Weights of a small mixture-of-experts language model, trained from scratch on English Wikipedia: width 128.
Below are experts of layer 2 (counted from 0) of a mixture-of-experts language model. Rows are named router (the router's row for the expert), up (a neuron's input weights, with its number), down (a neuron's output weights, with its number) and show model dimensions 0-127. Each number is 500 + 40 x the weight over its row's rms, rounded and kept within 0 to 999. Numbers have three digits each.
After each expert's rows: a language model's description of what the expert responds to; "comes before" lists some tokens at least twice as common just after its tokens as in all text. This comes from a sample of Wikipedia text that the model never trained on. Tokens count by the router's weight.

# expert 5
router:473464479519539461507473482527586505475473480441501479477490505569481475501464467484557475548542576481550602551511526456459490469488563502466548519471488536469596468494498553495485523512522444529459524523497438447489506474445492532492492500592413555505521494573500513513540468430478464494483518453548412556468490532442545537546536494509457535517528557411516511448461486483507483608514
up5:477489493474529501565486438537572517582535453472455500483484543518488490482472486515548483501492514474478480526483451522471504496488465564435492527539515538522545505518527487443511510488487505511460510552539518480477458537505510503523495456620489511538514452543568490525418475366532410471501479499515523538447494534539559515508521547559447545498491543444419497467440490497450420629531
down5:493503441489481514482527465507443487460508519462506491550569484568504505549441467454459508543548532516465441596480485548483480505476474586455513477465541516491504539483465519508507494578464566480476495486543470461555455480463549497481522580530538448447528558533515548442535445432509545454515466492495506514457535570433510528440577515527519418457526481516452504378461518495559479484550
up6:473393424531546503513476472439515455493527447494464579529448548589499485469476554556525502514469532596528506411465498493526507574474513530541462521560459474477437477547517518406435539534468492513415465472461466489495512468513508517470518502539553535471519428445497591544519523469577540484508535495492473499493525525517544489518463501504498430536565535528459474554455515482494496529522
down6:511493495564448520510479506553501505501557481549473500506535512448575552464549457467541588509470430449509503493562470589503483464555508486567506524519550523464549481502522469527536446417451480440462512526496502552514555428504486499474531504494472500563480533523490482517473583417476489446555475479427462536465403510523467553491466438459560462455463475543489501568502472479561490495568
up7:513494486509485486518517474513525564507486463444415487510423493449487492475454508495470453518431513500566527455538443525465460483526508573505480458469500581500515517491536377397559527513476473506509462460463519566540500437571556498464504534455446548582575512484528554501467550493482587481528538534492496466465520564568513477533499484553555500483474506473562526507515469548464423513486
down7:485504433523496478505588515531524544558452495531529507479391532431492491505530536485538540466487499490436550510488474490506499471500441474486494566487429534407419485505512520502552481513576568513543480497529515582472533473411500520483471475523434495541549514445497531476485522508464554514562482512502548569475472503386479456486548499498567522490429517542453549531444457535474441503470
It responds to: Word-final name pieces
comes before: ",", " of", " and", "\n", " (", "\""

# expert 25
router:482457455532512454563463499437545520504475424465509543520538537537487511476452441550502482539466575520525504521526517453565499414564470495461524534496453537455468549499621510454443523518516490456467530478407427445465498515483519521487461545549512480500573487522471490496495474481508510472453571484504500490446495552577616465540574419545507510483486469494466485460496496507541476505553
up5:513526442489517441489533537526513485551512466492534512460499478471465481460512449458397490485536554468471485484486458476467530539381571491504519507501483430516480476485476545460617534508545495521537505583559508459477589484474512565509428530529568471514446439452535496578480523491502483481527509498479440455502550545539510483543524513548449511543425511489560513400503535511493525524553
down5:487479482456525490480577507454518447525542525571456560499543496457418431543537519495520485455491592506532468472461508425549491505488488557439586464528443526536447530445493487559519510534521500449536455509483517527505517588502537534498409489565506448485445507525494482532495500445536497471556495526464567488431495387546531446535460502536498481442499527475522453480538529519548452531531
up6:443526506511495524533469544462551534554526505519491492495474497525507544407522534551519497567482495500536471406486579506485526505543471509519511519526492450516512451563549484487442454423470487491543456479425439508526500495466554479580492495543483465464552516473508502452521527496547459498511533413494510493552508467530514596520489507575470518533555560467452465526496603460538369487454
down6:475479487531499520528465520470490473411468529542475566528538483532551505517498505495524472534420439496582490463407490537477485526511557501464489538465472495452594488558472499572473523488452548501471546470509482422535528472502531449561565501471458480559551482550422533518523516448486516484521457526479505601547386470445539514484467456514468443542533494496504574569483482476477550487510
up7:474492502563466460542449495497483483476496453462541546515479503525471530471473449432439493494472519548538478532530489502448483455500495551475486528402444634514530540573548463506520546540501460501566465463381515496495544491467527487523498539492483481477516551473501508505539450517525580492455565518510489481462402556486493485575503487522553466501494541480566553489546465543410426498509
down7:544515416486500433495547561379550530530466489509440470528470505539501502480484529462520506453534497498483499524529513499487458513566509516455522520615580549527441539519507494499517508500503462456587477527551471523456467536510446490459481451482433488525471518562453408459473489515469552529578534533440527509507482444579496496449485442464505450549437540452499574503530499494545482502458
It responds to: Punctuation and delimiters
comes before: "-", " ", "19", "|", "20", "born"

# expert 26
router:496479469509524438499538465503500520455444453443576504474433534528504529535480517553483479511456528512496594468511506504559464447554531484493500580440529554438490473415579450448500525543486484535419603494458504449493495514462486580448522498515524528501579441604468520512471457484521532416485508437540456512536537527461538503509509514490535546460503499504503544501474493499515556557554
up5:524462544498496400470452553518498502463454533445515564489500585522449530502519521528560511526479519534509571524450485488539481494502497453471447501510461496460521538473595478393560480534555479452498559499522491481432537521456528518487520512495520486485478485500499511487504462440490526419532499557576561520510545460474523451495460486507524664480467567489481545452542481445468502523544
down5:528523504494512513380516465442430538485459510540528535475455562498531464561474502513453493485478434491499498465519502590483470488562498521463501508465488528486533477454508526519437573498508489519498518495458526500580451532467492412434484563476470505563512491540528525483495480545589509509459535595498491461501553444439517490452495478534501446572529509479509454468538529462539434634509
up6:488479469548497531438503445425484497510428486527524478462465519469469578529504550590459544513500498512522490465439535511497492511515497384482498572551488454545507460443524476483532490467491537494455551480440498525523557507480510517496521536515483488526502415557432484524485571464568506535484554453522397514490609502527519561444484497524563565508513451458512520511457564494532482583488
down6:601527478505506511494505522495438453482476545527490520430428493504528546488527486486501435505476477443554508440498497393474484562493503494479496416445518509525504453448493530509496493490590463532497561507593482485496545413493460501485534483512494479588502605496452530532537471534536494480495536546459528478512442498404490517563490585463431508516534464465520519569464519506516570509488
up7:516467428521511523423480536479481492534540521518450448514466574471516524526556472473475481504554486496539489487500514471498486419439527600511571474423489518440477466543508470430568492514541522485549495462509492517452511436549543582469458509523575509526484489531492536477586570477510480468455602552494489436522438491505499411590489463491529483543506526489536492527499491459470573477478
down7:489550451558476490509549490439494533563493561488515562550531587558507502549499533545522461471523477501438449461507525488534543466501494511618558432437494548541442486521519492533449425475531490485479502462500554470487519481438442486447503453485524580519502443510584491429495482552477488526456547470441531465495455414441461462497480458503529477534466485568523499520455519547516524557481
It responds to: Paragraph and heading breaks
comes before: "==", "The", "In", "===", "-", "On"

# expert 31
router:439457431503526479464511505469497530486496447429538493466452566510483511456482447494443440568507565518584562562516564488504543464554444472471489537504482555477540440435531463487518511455544443505433476529519483471492478524512570579488497456537490536444559478563525520582579468498498467483413489473574459537496497471557547541496540492561476528518475505480460500540465507470515569484492
up6:555478441477504470480469455516519414542445507481483472455485472472422537452416494540541524502568493558607519456473493534521492504511458591425518525509526513485559462525555515434474492429452455544522453519493505454490513493409494513510547533458456496478532501496475431617539531525527481488535518515485545548473559537492548511543469526521512428588504449511494545533543503480497509519476
down6:435441584558487492552532500521496470408387470537509478514543483488476528561529540486498453507477490490468504509506487501452428492515586456545519481475517466534530496544411517539598536501411528480560491500470443450527521427492475553490482462451562504559502451470467505507528481519502506514514537505489565474508491537474546466529522522444488570456395500536507526506487545577502489452535
up7:346496490517513503511505486520466453486485448491501536451560484471472500488598497449450522548477515505449569514443517522441502523490512544475550481452501487503505461521526488457539543519494460456480566541468501535424509468521586532452441560519505472504474497490566587478539478501540484500488463524574583472470482545537538519531466446468576405520531523441503564521460458523475495484492
down7:562482519454515538517543382507528478608412522499471523430431477484477521417571548481496505497496469508528515490497515475509544486445466472454531527496478495455546508495528488446489489466466555478518437480511490473547541511522481493530555494503522537436480514437495547552509469536576443606475488492571513451518506476469522445476557479500504523517409535519439539569510538484586453501516
up8:477437528469513479543441413517495470518476537491513526466541535486513432501489487537498529504523516476514569498527538478556503511470453505398451520468438506428544447484537421542502513525505514501513483522501512510464525511504501448556375460575580464457536464476537517534553491502456508467553473566551494541492444570480546446546541416465533545573470493514527508504479523515599544507504
down8:571523516499470441557523473458510532480513495549462508391521448565535507507504557544531459438508514454528534548452494487542478473487542470487539486471457405463482488509524474470615453538445576495568518506550481503459442520417510463537502528469500519428533470566444524479529503520537478501535483526447500502584439513558447530530548450475512425505487488563527509437483517512496495471549
It responds to: Action nouns and verbs
comes before: " of", " to", " that", " the", " for", "ing"

# expert 18
router:456506481533495524447505478538580518499487463508464556500472491484452530556453476508514475517573545527558533499530509473500520499515481517536554492473529483476525524444558535455452597535551514486475529478430436424403555488480536541465534509495552532519579511544472479542533470419473485462467501430483466502417468478595586485539540492506462462531453479533446484449445463501483503534581
up6:477470503537464514484452444484529504568532470439496466501444565422480556500515517504511491506529525602477549475453512531518548496460505482528483519544479496481431437473499557418486522465495458515487526499418467517415543517459520567454494521478509451457575522456521562532564493455596486502513483496505498550467513523548532639521509540452440473507508444527424486489541555530501509487476
down6:530531464568460553511520537515458530586569536529443490468471418461476552502540451486476486495448516462501450434534523470536540420438557508526574564561553471541510536575466479447512486509539548517482506492490474480516471525404480487443523502519470505507458480492404474513513581442507501498508520471471493516535541490435555403514504526514468478445536558565518488475510522440466538532508
up7:444537472525476544473504522527547483505535484523445488457504525432561494539471489544472461498438491476531448520443529471508483431581521521453520527491481429487549557576577498455503465497526485539472509496508449531508425487539530484530461521492467492532480538536510467492540570482602478495498491468509555447553362475559534470552492473484531468534528538406491569458547512518441448550507
down7:504600481520487475511488476468457525579474421449559476481483520540524542458521489516502574554536525487462471526413455534481549507465469520523553468495551542432555505506538509484506573457463482497529530422536544483446550513496459431463504428559450470501468541433540489446539442517520551536468489498478513483511537453522482462474530469484535472538432472537512580586555449468460542486458
up8:461481501501520556535480424479493456559474396498505585517526477482464466531467520518530456442505514449579499449543501481539503450559561486498471546461507432456485461445537493607442519527555539505511523516547489522477549497588529444551496562499509536417525534496552487501577509472487475479479503491528448468435515481478525434518500476441554539531466539476460518439483509537589467524491
down8:464519497495494506504537434527478538482497557515447538436541461543547526414551535533567536587543513479528516516514553562536488493484474515541437433461479454489455511494461451481569414541520524469552462475484439475441476471425509524516500482458478528488516489414523499518516493496549525460474535527452508508473446537502543457481544473458421487531599519496477520531449574589489423524522
It responds to: Sports and school biographies
comes before: "-", " (", ":", "\n", " in", " team"

# expert 41
router:517505474534518495494500445496577499504463509458479475540545513493469579456448442464480459510455494489568526485567456491445546478453502507558506512449576534523535520521605477458480525489510534495489520515512473428444474475502470524484465463570541496544565505626484447501517497420502525433470489470520509533471509499467651502509497501462544517450488534497463453500463500520516495512611
up6:515466452547463464491424440438488546465456525442529477456498567487506612537545504486436444478546534515485540540468512511458455522527488584500440541451492553515507479518552437513484489473490547576535576522461454486511526469436458506427485465559421495513564544518510499533609506554556455488497468496489490559471531519469536517486484502457509483553578494483498519454464515488481561506522
down6:489536450584552505562523513506481454509498502523491539394552514429534539464513518460482475460494490521538524434545443425502590505440536488455501559474472569549503426563516526482472492484496538538495531468495472485522557508564480544521509467469493534545454510417428460567579467459486500465477489450547570553531483509539571510511533539463468491452434452513507515507472441465468535475478
up7:512493505572493526529444442454450481496472475506506567509535518512495518464461445493487476530526510475533439495598486523473440431506568505531432562482537538514497516500520461431462540460545452485522458565478451556506517486448521500509467475492519469499608583509419543453499522466531486478515476519573563559499443479453533503604490528507515455474578570466488559483473470485565505457501
down7:485505508524509584557515541489509544464566520526519544488534501522492561583432432510543536481441447478484506440549461538484552524572434506574526465478455491444432464485501504507517464494524495515574468568528452561481505549462482470410552479505527474533496497486453395528442449490531489470466485482464521495556478486472487516436533545469483474571493445583489500506526500527440516558438
up8:502469485458557457542523416514530496558513507422501468552527528518522500539504504501471415530555557417543502516496480471478475523519514609459454505468453471455495448506503448549448506439538553519499471486544490471487421543456545511451521461551572498456484448522486535469517533491531486476485478509512469505454610506525526491490525456487568531579476612511482471471480457561521541552556
down8:527458487467497562487527467531520548498442494527515536444498472557496561540463529432469455493570517494495528528525490462477473526485494482438447451520523469515492493532538454483538486532496515484556471518453536419512492518485434480588493531431520429417453487503501488479513413487551512477457500521456564513503498556480540549535499491541460550565541526558353532479422571506558474513539
It responds to: Census and demographics
comes before: " /", " |", " of", " JPL", " hold", " Party"